Experts of a small language model.
Experts: 8 picks a token, a shared expert of 64 neurons.
Below are experts of layer 10 (counted from 0) of a mixture-of-experts language model. Rows are named router (the router's row for the expert) and show model dimensions 0-223. Each number is 128 + 32 x the weight over its row's rms, rounded and kept within 0 to 255. Numbers have three digits each.
After each expert's rows: a language model's description of what the expert responds to. This comes from a sample of Wikipedia text that the model never trained on.

# expert 16
router:167124159100119187115112117079134195084112110142110102136193183066105143183111154092129138155165090155148127109178148112156130129148202149162109120123140127133170155163085139121131095085141089144161185140092128097175183131137148107052124084180126113122094156128096092140119092155080100170097120147119138140159069136081150147138157121114119143136082164146054112104086173174119154130180072081108157087084112088147132104119100117092178141092161107135152112088138167147078085120115085131125131154163083133140103103098113177121114098151131164156161069134172058132146115191137136110100176151125116107100095151071144143163129126127099196105178220096104119134179108091155097194141
Common English given names such as John, Robert, David, William, Ben, and King, often in tables, titles, or place names like St. John's.

# expert 11
router:160132087111084179105121190145098098138152112107180112163186114122131128119152105099164109084156159096113120099147105163124073162110077120139191145154107141103153186174127115109162111129165197093150082130115154154117054143163175140124151113183089139126077062132182076234147076173141147154158127104092127202085119147158102085104082156147143170104084143131111163133144140098120148102155141141196151148103103088135075140151116066141146123137153116104110106119129120123135143123176142115121141106130100105128169126099116119087155095073085105109190156101132135088140142149089110117166141189115150091088145144140112145122120170150154126139190122114160213082135180123161237130118
Leading "19" or "20" of four-digit years, plus other standalone number pieces, often in season ranges, tables and birth dates.

# expert 40
router:084102110103097109152163164148121121118103148136127091130135142123103184116078088156123155152150169064135142130063123154141134078150110105159095145165078132115118063149153069101105152093079082072112121125160172200157144117147132139171162178113164152103163072088066093119145159145132051134169148095158100158123191147114140104113155158106151081151129130104145109166068078175150112100130120171165141111079116172134136122115114129120112094088198112120133103112098166137149083166101144087173189111118163087130170052127163148159123145105138175162108162138114117143126089185096140145149113148101085161093160156190159068103063147172156102135087164137154112174070111165182146091100
A single capital letter or prefix that starts a name or word, like D in McDonnell or Dorothy, C in Casualties, and prot, acc, rec.

# expert 37
router:058135098131105117075124102187160150131132111089136091102187112119163094122159113156132097092161164089132087147145132108125173114074171122219157119132130119120156085089151107088083157182090165158079118120147149128146161145162115144115071117093095152157106157099123120186148075150129127125194115165161093163138165112081113132168105103153135163091119119064153131189121120070141126118109084118119150104143182166150126138130059158090112114101117078119181116128164166089097070143090120114124149135163126162141173102199098076077129090090174146152121100136152123147079178111063134100097098175083103098054098107129138140119135174081164136142080158149158106178069078126131080144109
Country and state names (Canada, Iraq, Kansas), year starts 19 and 20, and letters inside acronyms or codes such as UV, IC10.

# expert 12
router:163124132131139089179132182163128158151140147154127141136182160136131075176118159175123109196193124149133158109105124122166094143146123115104116100160141138132169047179166120140057147064082097115116179144147145101129214093130158079120158152134137163135162121129160172103181130111094112134173147094115089182124209096139127123127146184106122128152087197153146112076086059161179136099181121144107125150106160209136161138161128091119105136090206089092148140117109161141111134123136110071133122157125143079120125117111126166198180108097174171200094154152148133129102122153091190178139104170142119173182150142200116093128131095126129154140136164110147111106123091098128107139136
Single capital letters or first pieces starting names and words, such as B in Baker, McC, Je, Z in Zayn, Lind-st-edt.

# expert 25
router:063092189195100088152156073093096095088147151107092180140185157083099120066091137117110139099092128099093183131123127116144138134103084105095137155157130121140113196136160125123126131132226190135188126148130072156095086104129126118152088095089151171122102095097097155106133086112116161163069150131179136198156070141133089098106092161113183114090110173113135138088150143091103102114181183146079032131125128132101142134170116195123137127155116201096119156171142057067127160135153130172164150143119140150117095102148145088112138165113111125148134135090113144160111121149123136074154128111149103137171135101023111165121115128157102108145096130111088162131149114137130146138153
Articles the, a, an and possessives its, his, their and 's before a noun phrase, e.g. Jordan's first, reaching its northern.

# expert 8
router:072135113077139093150112105093143111098082169095133130119196140112109126130140160112089092107144131139152113072088082151128156132100160130132139172170113107111154079193081103110083099148074082130116122127125099171142154210119149142155146136196103088146090139102176085156148172094121115126161099111175116226201169081124146139124149124101124103145058105182134115153104130144137140106076126108162102106121118135149047232151112077124091132117185126151143091109113122081142090118102164153170157154158120132105128117097174155130170106079167097165104086080098091140129104104120117134098121153104095148086122199160173129074132075144167164081084129155176150132133131146167160157160
Single capital letters and uppercase abbreviations in tables and citations, especially country codes like CZE, USA, FRA, and initials.

# expert 29
router:135120147095121145121112075096101106149154128117186161153119118056097090101096146134084099087194040162113134103106119128149136175109117146147114196099056119080140173131126117132103059153174205104186165153154102171147111157087100130113077121054124144100171144188141111128056116125093132120122147123120110101181090152136119141152106130136132117169145141135080123141138129169103097106138093146163063133093181155135186108050096168166091115172126161102125119130122129149096182129084113154168157110104174127117089151101121146087132139111134184124136163106095121044170075106084144081077144150120105127137076093059070153153093154108146070146097127107141146138118105117155118162163
Job or role words preceding a person's name, such as Former, founding, Deputy, lead, chief; also pipes and connectors in people lists.

# expert 38
router:123192126134112064125122153127164118129131148094161076114094145167128093163140116090149068116154159081120214153139089139118206085139172078163130115151154086146099079104101145138116177103137125187113065096147095154178039057108141106098127172136105094127100054111118156111110151163123152093158075114115092133073179114034137122183137120101166182142106120140170057132123124154175129097116152119124178139084171183158111131152118126077116166093175100124147182113109121134168122131102164096103150116118139179095125137119118158130116116134121117187086078106142154163124121166145152146098171072142176149123129118171168102113115141184160167133117151102163123084108146143159113192141
Nouns for groups of people and pronouns in narrative, such as soldiers, troops, fans, he, and word-starts like g in gang.

# expert 63
router:126077093108179087146114142122117099094077092157082097180144087150113129152115091109134125176169124157119186117100156139100149141213154127114113097065144145120121097135138166156104128101102116115105118144130177075137155134114174161104142074172100099136132131152100082112110165160108098152158157073133125116087128160141160162157149116141060106129081093180041163155093144068110199145155125122055120146121133165158143139147132093077135135126150134101138147133132160160128139141121073110189123144158108099176137087134110177152195182070211138153105070138159100156094070105126108159098125154157156129161151178131147126099198043103136147150134150192177175165156087105111130153130
Opening pieces of capitalized proper names after a pipe or comma in tables and lists, such as Mont-Tremblant, Mac|cabi, Ros, Al|ice.

# expert 10
router:111103093067158173171141160146159193116079147127093103105134087209129152140131163144106162097097189095158181047070128136185085136144164121182090053098162095127140071097142081128163142110064115127140071149158085174144142139143140160148070199135146122088153144115144115120096121141126107120195127148123117118088149124178147099150142176152111140122107090112160135165074168106097116207083151043092110097179120111135110154109193158123111182126166134101113109110171160097141114123105121085151129179109155113120158133120128116145118147113209099119141133138123129124157095079090160167169099203151132165133149132154112099137126094113125130192121118166144094165090109172101140105132
Word-piece fragments inside words (hy-p-othesis, G-ot, Serv-ices) and S/T/P capitals, plus does, did, and infobox labels like Synonyms, Notes.

# expert 27
router:116116112169173121158163137088133079154146110110125083081122183124128154191118089171124142157060188076179148072155148130148155127115191187092086110129118199059108084163158122096041126162090112107104139122169212126159158070122137131153140208141064130100102151089130148086143128124144142107162181070095124172099147116098147128100119147130133119107090126133109121123084145102166137113143134082102181124108123153162135134111158136104203087114180087133085153134106137161136129170077113148140157134129092121128085099141145191133149092138159171179116207092120156162087085166102116160146095152125119149115115066140113125120131119106119096065081111066148128165110134074130114150134
Word-piece syllables containing m inside names and rare words, such as Latt|im|ores, Hegg|em, Lind|em|ann, Ros|em|ary, Z|ap|ata.

# expert 1
router:142123114089098120125118171190133177133079115094138133132096152151121114133109130165053117149157144147149129107108184088150176165088158139162125082124130125171115061196161128166013142133101117106130105137161122154186204077124189093111158180122072105132148115136139135097169049177095084119129170104114071096116169158090144116158133129103149137108114155100130151128130083085108145151146096115112133085137126151127183126104059127100117130212167060108187143096146139088103099132104159089164105169132167108161148125108062161179131119142133152200098169118137128166133114148097118108091131145123133106149113150188147073122129095097170153147093188119172121123122123127177154095080
Hyphens, year pieces like 19 and 20, and spaces inside dates, table numbers and hyphenated names, such as Baron-Gracie, Nov 25.

# expert 6
router:138080113128097071130120171159141177145141137180172150153144165123144115175089115149131163144170138128155099096099186160112155181132116151134101115078101111162147105156132193123109119137118133111138177136084136168122164066164118072131122098155125081099145141120092106111122173144147141121192147150156088188107183176092109091113178081068142088114104117207135137177118108161143142187119096126110144101128156176143159081166112073168173058131158125154085102098107135139166075062117191143118101121068075151104138094126133119181130165108172146131132158165132155153075144104163173060102172154123149092155138130154187056077152133122157185110112174087159106160177130138135137137112
Opening pieces of longer words, especially Latin-style prefixes like con, pro, pre, en, inter, often in species and genus names.

# expert 26
router:165145099147107192180133105135189101125128136168146121098160101154158119197118116118185161156148167179135113131124104144132159084113155114199119122123113122099106089151138101130070135150104080077066099111168184135133191073132106074085174062120135079151131138159158117133132139170121124128115202118154091129061187105111137118165135136130105084114091112109072088133059148131112174132089116137084073083147132188140120129119086120071120084071170076157132180096147161150149101071096125128060138141120107131131143077158076161201140184144114120133128077141120128178114132105134096088100111128126109129137134116144176125135189158129140209159135170090174082120106115100112149098119
Single vowels and two-letter opening syllables inside foreign names and words, such as Ma, Mo, La, Jo, and the o in Indo.

# expert 20
router:117155097118067089140134160110145126166113153121160091086164123202100133102155105121119088112121133072159145123148146134142181129129136115145102139108120116099099112155124099131070133143138139136161051067099153155175135116117132139179121186180102116113187128106134105126126120104181065120178117125187063098080141125088175078127157154152152130163089131113122114135120133164120162124161065120134124069139206147094182098124091143113080112134137047102168166102131138080113063125185144140100125139097101144180176103097102131155122089087167160076172174160170072104122115120063115158124158151136132175125126152156090141181136169126190096127119178144177175085104194156163180172123
Year pieces 19 and 20 and the hyphens or dashes in season ranges and compounds, such as 2026-27, right-arm, centre-right.

# expert 61
router:160145093121184112125148094124111173089099138097136139138125126140128129162154178097108200104110196091157090112080110070188135138089147157185118104155122153105103061148107100140102173124094093104152079128168149114146175091119119116187144152160067080201127139137152090139153107085095104132120096099148150069115158114188123109146131088157085168161081138107140126160102129146134144119167143122095135142202100202142140148097180103098074158154190057139106150109207160118147172149097119122177102167119104147125116112094091138136160079085123147158060126131156156099163086117129096156118060141128107112087141167141138080139108122122135099135182160093175122076098140180076126149184
Lone word-initial capital letters such as P, V, M, B, S, and a few middle pieces, beginning names in sports tables and lists.

# expert 39
router:117131113063124132140086152120156150147089126176041090107153055201139102133140164135098168161084121097097123066180161107104076098203100188196101063150119137193149092162134110155044097093063075129108111157138096136191187108148134097101158133173155121123127123089084129071114147136108129122116174138115082112139159106118154162166130145077118147108124095128133111120131175132109144154129129091080143114106148168082148139136097092065122179118130128086122178146123132176123059106116147122092079124139100121082125133137114070166163117146131143126105084123116092159165139118124172126103183167092104112146109111173149094125046118104135170156117134198131126121096140115125088095087
Short word pieces ending in t or similar consonants at word starts, such as S|it|uation, m|it|igating, sit, set, pat, Sh|and|ong.

# expert 62
router:182132127147125129098136134114194168124106146147097096094127146164138161184109143161138092139067108099200115073162144069165116132072124095095084145091106073114093122159125101089089128158114084142120112112081172150198193094095151111080107131137142137120104041127131111109112128187121140147153147110097089150121156103114172107119140105102116079140085070122082112101144113117080158092155102046088089110134101173200160128170142120066114077099119108114067141135151101148189132104135155171046109119135081150064122102086149111148145107118157113126076110146118113067102136079098106107066159134116180140121100086167166120068078138166158132115143160105129157147122140124121102182138
Syllables of Chinese, Korean and other transliterated names, like Hong, Chen, Mao, and byte pieces of Chinese or Japanese characters.

# expert 58
router:143091103131084102172122161104113075117193123126157164173130132166087142170058092142145069145147148121201113108126095109076131150074106143116081104153131057127150117142174129107093142143124105168141138123142152178170173112085094110137105096153064157140086100145109103114134122145156117101194148144162102159077162129115170132077093103072122084151094044171049132130101109144096138162088078178080064131140087160155174097207120053155190106153132155143121129128103119139150097058090185117110137145162106142147159119118144159122183134086188124149140118137087155150123137105108158074146165168118152082113094168183155104136110111111144138119112147145133152130113152084163167154114
Accented vowels and foreign word pieces inside non-English names, like á in Fernández, ür in Atatürk, ó, í, ü, and pro or che.

# expert 49
router:076159110173100129136185135155106161124166110108198114121187134154178099098100089104092151062175154141127068163100117141126165102139093075139133174103174094142155183084147091105106102089081115128090187110152109136118026114112104167103122135089135120101111172100172157174115093091136139108112108182132104110092181130157133128170168117108098172124121153149148112196117123123120152069140095187155079133072138160112154133120069136150181099122104066168118115110143115145148106120125134104052098171125154155112113145179144138095203174135131102140102112144144169136155199171131142097107063162134112090098173145115093131091172159140130104154059114133160096117092107076119105083126
Adjectives before nouns like American, British, national, local, and popular in In popular culture headings, Indian National Congress.

# expert 14
router:106136119122135098155132117145149130150102165146180150088120121099115140179107123131149122107097119193142102127166168116126086070142140103163110116083125150124133133204146148134075098099116090039130114115185131146090225124129178115125133112133113112153102142102146120082174082156106141107143070151138123064147150157097114164187163123123102087093087109184101111172122128118148182156143096114127122152112161142188114129151152095122093176170160084142139162149122153094106170136139101198143134186127086106175140130167079158184195112138209149158113120124158052168157131143146130133078142168117084193176159112044122111109151082110171177110101194119135135120135073097103097164109
Opening words and particles of multiword proper names, such as De, La, Mc, von, Santa, William, The, and "of" in titles.

# expert 60
router:086110135146066154098201148096114123139160106117162133074172170134196084112106106049090114062171136153171066151145113132139175170138063068170100109128119134152134223165154150118076112084097146141141186124140129134121159134116152153060118123117144122112107111118173151186116112135171166096095142137123132122093164147129103072163135123138124194130131137134119122151144113122140126093121099188141104129155095152101149178168096159147181076081108083183088150127109167135109160107105122148092102178123151174087098112169212097140165133127151100169157137111154133140127149186120112104094079097140127072140144169036102191117165139129143059128104103112131105124117084084150113123136
Nationality and ethnic adjectives and their suffixes in biographies, such as American, German, Moldav-ian, Slov-ene, Abor-iginal.

# expert 51
router:122129110173126044104182152145119116088125177113091099093171119151177118168149155126135141172136157156128140117183154177182158141122102069172102142117150202118123116145130104108132170103086098105128125108083184126176161066131158125085173184144139133131088175092140133101149145130145088124072122099104111148154152141071134172105170174123170146152119103149104066099149187090159204173134118178144144111144075138141149157096102085088110151133120049103156176088104149139121085127158090096183092124159124114092140103170179129183157095121121138130115064134192131109101084144088122161144124140093133141094167118100145180087110190131122093080070112097149165157080136090136119071105
Opening pieces of words and names, especially ann in annually in climate text, plus Genus and Phylum labels and table rules.

# expert 31
router:139117092142131144121089177142160153078089121094115138104109139116113134197071139112128139145165147127167105098093187118119122102128158132141127106132130094128166041169194134083017130151082118093126145114164179126142209089119171122117159182107074078156173134115114160098156178136093103137137144101132079105153207131114165101148124074158178141136101094118146120113086085138115170141139098118095136115141104174134148139142087133096137151187166069117143123100150115077106073169089144056168102183105121085174102167104106170170195150126176147202084130160139189158136137133116137146129150115120107122161114174149132103114090164124129088127116185112168131152122084127193101124103
Capital initials and middle syllables of foreign personal names and Latin species names, e.g. Möbius, Enneapterygius, Lightoller.

# expert 50
router:099101167093148097078130162122137161130117149134167090086133147065113121179103108134077158152106111120155114103154135112086111152122131128173082107049170146104092081147172154082109156099107096182105152149150127096150151092111143162217175122142150132121107112169146140086127165165132138142105111070024120155163152137165146124134134205093063100158099129091087093127132157122092187185147144115107171181141148136162072134156158104094182121116111106088133178110135146129074074100103104122222162164111105132152162091123107142122173170142133168101100070154147140127096091208155114143135164161156138108168137146134146093137074128132102134163130147170134190166075166122120123105087
Short pieces inside Latin-derived words and names ending in c, g or x, such as Reg, Leg, Soc, Ax in Axis.

# expert 5
router:118113130135143077123106129164148095104127120111153161087173088122135155139107128112154175128159149107115124143143142093102144135144197161103144114125116121111144076141151094132211124079123121124085133145135155133163131108121149070171171126190146146129096125111077170102136112133111101162106067125129124187142180142140095082159135180098076064082093119132089130147075155128119089164143158148099170129127139171125080120168079097165188131176128133119134108106087163163086091090120115090157118150116152076208144155108140145131184043135143120136148137177200136181073114171159119183126127184153125055126114157184109086105110101157092134120167114128147138178058117155084152017105
Opening word pieces of long Latinate or scientific words in species and technical prose, such as contin(uous), med, bacter, equ, gen.

# expert 44
router:119144136118062105114106152141095144159103094132121094152167138170101112185055120188107146138195159158115131048070175125098152068113070171170082138127160100091085071140140115141104140125080061123208092157127142108163189083115136097080100160182153120139161112115109116099157164164131064150098153129172098169133181170097182094144145087122146133178088120200078119100120136074140163113169121121079127110148080184132138120110115102135125092111156088113161151104155132150076097081061156165116141131138054108126115115116178145137095134111182161121128139105129096099112157161129119131129154167131097087077106133074136107136078103140155163078158131166143159142155117127171142121142
Consonant–vowel–r syllables in foreign names, such as Ber, Kar, Mur, ur in Aurora, and or in Socorro.

# expert 22
router:152145146142155191170046128120147119134142166091154203168113104128136098098076121148129125087114112082214179063098132118135144074146148119201148129117122094071115101103159105116106111114130157090137148189124132138133091099117168080107120172049102146090142111187149122099067090128098103161144097086113076123108114082108118126094128112123161115175174106152050117109145167131119141113110127166112121130066126135103157124108127159134174146146106146102102109140061113135074149130049155130158159160155161119085136127049147187133124123079118195112134103144116107147242141172153120067105130085110142117120093165146072157104175117098171125104096175130123150150134125129154129156125
Had, his, married, and kinship words like wife, father, brother in biographies about marriages and children, such as "they had four daughters".

# expert 32
router:135084156158139106102126203057140079120103117136097186103070118176099152093104132152110144096158111181147099124136187060150127137156116108172070095102140132080157174154183101147122112126095051155124145179150129125115103182096148172105113171157134154153133074089108114156105113094085153118094154065135126103056097101111069095099101138098166158175160127125080135133088156092103159099128161176137120154141085087121149118195140155156132130149169111083059174126082131142138143133138125152127165158079165059118062086104112143133112158140092178131064149152166157116174101119148068127112120099160167137183147157114078163134114132150156130135151123113126137156138116084130216149106
Closing parentheses, commas and years after birth–death dates in biography openings, as in "(born 7 July 1982) is".